python train.py --n_experts=64 --experts_per_token=2 --normalize_top_k=false --norm_eps=1e-06 --init_std_down=0.0 --learning_rate=0.00147 --batch_tokens=65536 --train_tokens=672300000
Below are experts of layer 5 (counted from 0) of a mixture-of-experts language model. Rows are named router (the router's row for the expert), gate (a neuron's input weights, with its number), up (a neuron's input weights, with its number) and show model dimensions 0-223. Each number is 500 + 40 x the weight over its row's rms, rounded and kept within 0 to 999. Numbers have three digits each.
Before each expert's rows: a language model's description of what the expert responds to; "comes after" lists some tokens at least twice as common just before its tokens as in all text. This comes from a sample of Wikipedia text that the model never trained on. Tokens count by the router's weight.

# expert 58
List-item leading words
comes after: "\n", ")\n", "0", "°", "1", "3"
router:534538448527541529443459451468532538536507466488537538472526464531455534536559513542496551526557450448457469534447476547550528471532547547486543391470465461500548480541465540532592467552461540459544526537523461546551530531528474437452541454461463524530455489549468542537460537451525458472431450484540448456466521530464464474464557467463531555539470498468542547541440501450535553459451403441467492475455446454463454461455543454543514576451444505472526543533473523537457513522465466509530541531472456447459555471515542462467426445460465536547509480541471527542530471484534534528460411504458480464469464472545501536528535522468494445546539500533542532549536452535468474466475
gate1:515460459499513508535545422477526450472444507543488460463492501527549516535498461506434472526548511553498528511457506492469463558525488497457453537506439512558481480513459486476540498481419499487518485571477571539581414447508485483503462559512481525527505513493448531507511523512457516567446560492544518497449554433475473508431510464462512507454490441522437494550511415545510505521576638543549558525517491505497518582531517580578526556538480504466515421438489445525513582457490511530479476453528456536544500457554504457432480506503492490468552546472498486548530484591484494498478502656510557490450470512530504519435484462433460493449519496499524507494512477492544466543448
up1:527474469448467421564522558522512478483501456574521514481459493497518456385526521453530500422443499511533550455449461455492548559456522510533431551482465540568492476564455492537453560491503512503540515486501503477488557471506471562503463523407512450490542489505473526507533493519524555560557552458460472528547448483445530545550476504505448485516563508551549507484545566421440475502529419563540536533527530493544513549535522501406525505492487439523520506571551534482453517482470558528515546445542438553475525538506596464524503438527533463510472492496547506525515534471542513528574441472478556550498493569475448529517477506562447530455438517498465481433477565476562487548524

# expert 17
Sports tables, country names
comes after: " ", " |", "197", "200", "r", "201"
router:536542440536547547475442461458542538536494448463563541492542472546466526541535471540543538538540465468473452536477549548545550465538530539504524508455449461459539464532460555545545450555450553448552549550532464541545546532535454435454559465502466537541491468543447527536467537475542463449446454465540458457492544547546464474453541460456548553545452472479523529545460505453536542473454460467448494476464450467512461477429540464537536435463458464460553560532483550532470487507471450474474547521466462459475475455544543467460485437471471538542557468532466553550528447494548541548458502447460459475458463464529471538549537557456491471547542511548544547551528453530462465471448
gate3:524506444463514566476473484513511539556544456504555565534501492501471517554521474520543509537513478489466502538489480574529557494558537538486517515476499464500515484541467564588541476553479562488546543519492474550551553550550461464459564467445477526536497522536488498519468524430536464487453436460503498470470538505450444423479572477465549531516462515428531558540457465446535549474437479499468508485492495473530488466451537476525517440498464500492557528577438533525432522506422412536458497508501476470466540470524521471495540477487435512546569428563508497563565413542578521519512488475454479444476442459519532541538556548449509439518526522541566564551534453563463454475417
up3:517531520446482534478537428543541458555595478404553492427516500458447502477532438461456484515440561537506468509533512463545549489510492517510569533524526477531529503521496522513598522490477541471492550487570460549527504513513466501423503442444511474441529492488510472579465559438504432487530542543543449473546560546421472517437461497491470472504479460435454480523456537482531484493515535490446474553515484441497461495448541473482459513481476524450468586563466484516448502464427363487499467539509532435503469482456553559465468456540465531508524420499572461517486491484541458558510487461448566473548420516520493447494488444526473533512478482501512488517523541482417457533499

# expert 2
Capital initials, year digits
comes after: " ", "199", "200", "201", "198", "195"
router:522530456474550537423476471463531555550486454450546535512560456539448522542534546534522548527558456486468451530459483527533532456541539531525517495462468463472527460536466531552548454559431550450559546561482441540548539529533471452464539443487482545528443466538447551542446543449542460490465457465541464453442529529506464466453554472453541536542457479459534536548469491451542553464471515457476513463469467452478458439455534456549533551460435517461559491537453560490459529514472446536475540532466437460473548451517539479482514465461478527537549482532446549546521468481534544570462503539451455464454457456535470544531544530467466441556545494544541535551561453542459475471468
gate2:518499505482554483453437479452564474516540464463579536561514483572478529497548421561515512526563500425439485470463467527581536473572493502468554475482463465476535491544530532534518454547481506480509513532523454562532592559544438505472501446456471514511469490541468548536488505455552486526492506455503414445460529489458435484495508501481522537499485515491519534496445480466557511488504516465470533523486446447561453471477515435572530493436421468445512513528501527540460500508455473504434517537447437468437570465574527438490526473457490567546561457544485556546537490525504562556493536481433434430488438435526524521518580499454524476513577496562521526510540455519504436477456
up2:538564431464466484460509484500539564512462429468589534553421505489412578554509470492526561565562472434435507511471493532571485473451574511641532481442456493449533527549584445481520446563526582440488485493474491519465484463539457476475540453468466541513507489524492535543469469439521486502540412528572541477459526528474535494530556538473509512541469391438470505541504481456548471458479505461545524524511528495514521489447553444512534467508465471510497586494472470547482469455514516495537518450451459460528522468478519534533495475484518541468458544497477520471476455428553535451505510518527551555430494494477531579530485577502477444494507520511488483499528476486548493516493

# expert 22
Spaces and light verbs
comes after: " |", " was", " he", "1", " |\n", "0"
router:539520469517532525514452477458539529536421472458533544494551453556476536541536492537509555535557444449458447547461508524537548461532551546504546533453464462483548443538465553530477443550468551461554535538453468542536530535558469475465550450496471536533520491531450543535462540447545471514440454473540471451487542536484462466452550458473523532542463529450530525551464451472535541451456461473448493468459466466488436462445550444547458495476458467445538491539465540476454499485468446448533556522472443471456532474563537464449501445461471521535543464551446552543546459462556544558463494522474469454453464455545441549531541557460474453544548508538541537542552464549459448454458
gate0:530527471490502496485468475430588519480554513473507522530493418564517508559499477549541560535519448504491436549505508514521506462544547506561495495452502446457508497518459504526513452570479511458543513520486467585555530556553416495504564489469512504495456492495463489542497525480498415503446498447502448479464528529572490491505543436465524538522502517479596488573501504487576490483459518491474543468447443458505452484491598406558506439458503462489552483541475513460440501522457505527479540500478492459487451444514540445444494480433448521545557474511404537556557495491551582524465476409441461406503487475550500508476501578449561475536521538516499503528550487547418492473475
up0:533519468529463502494473452452487581493476398457495555512480558479519537542477469549526567496484483474505493552490439498541520440553518575542482403488518550462541522486516550496479393494495509509547481497499497524511546589491477461540566482573476535537533532472528526460517508451485486465463466575565520475507556539510482474475555512504515505479521441455476518440424483546531469524459429415460446494509425473524508504517546428466534534443531497514598534454554488502526442546455511465421502528527468525492587464483514502514497470549530529485500521513405491534500520567476502514530561543543521461460497529494585475561497518466519453508484506574426541559533494587492474421485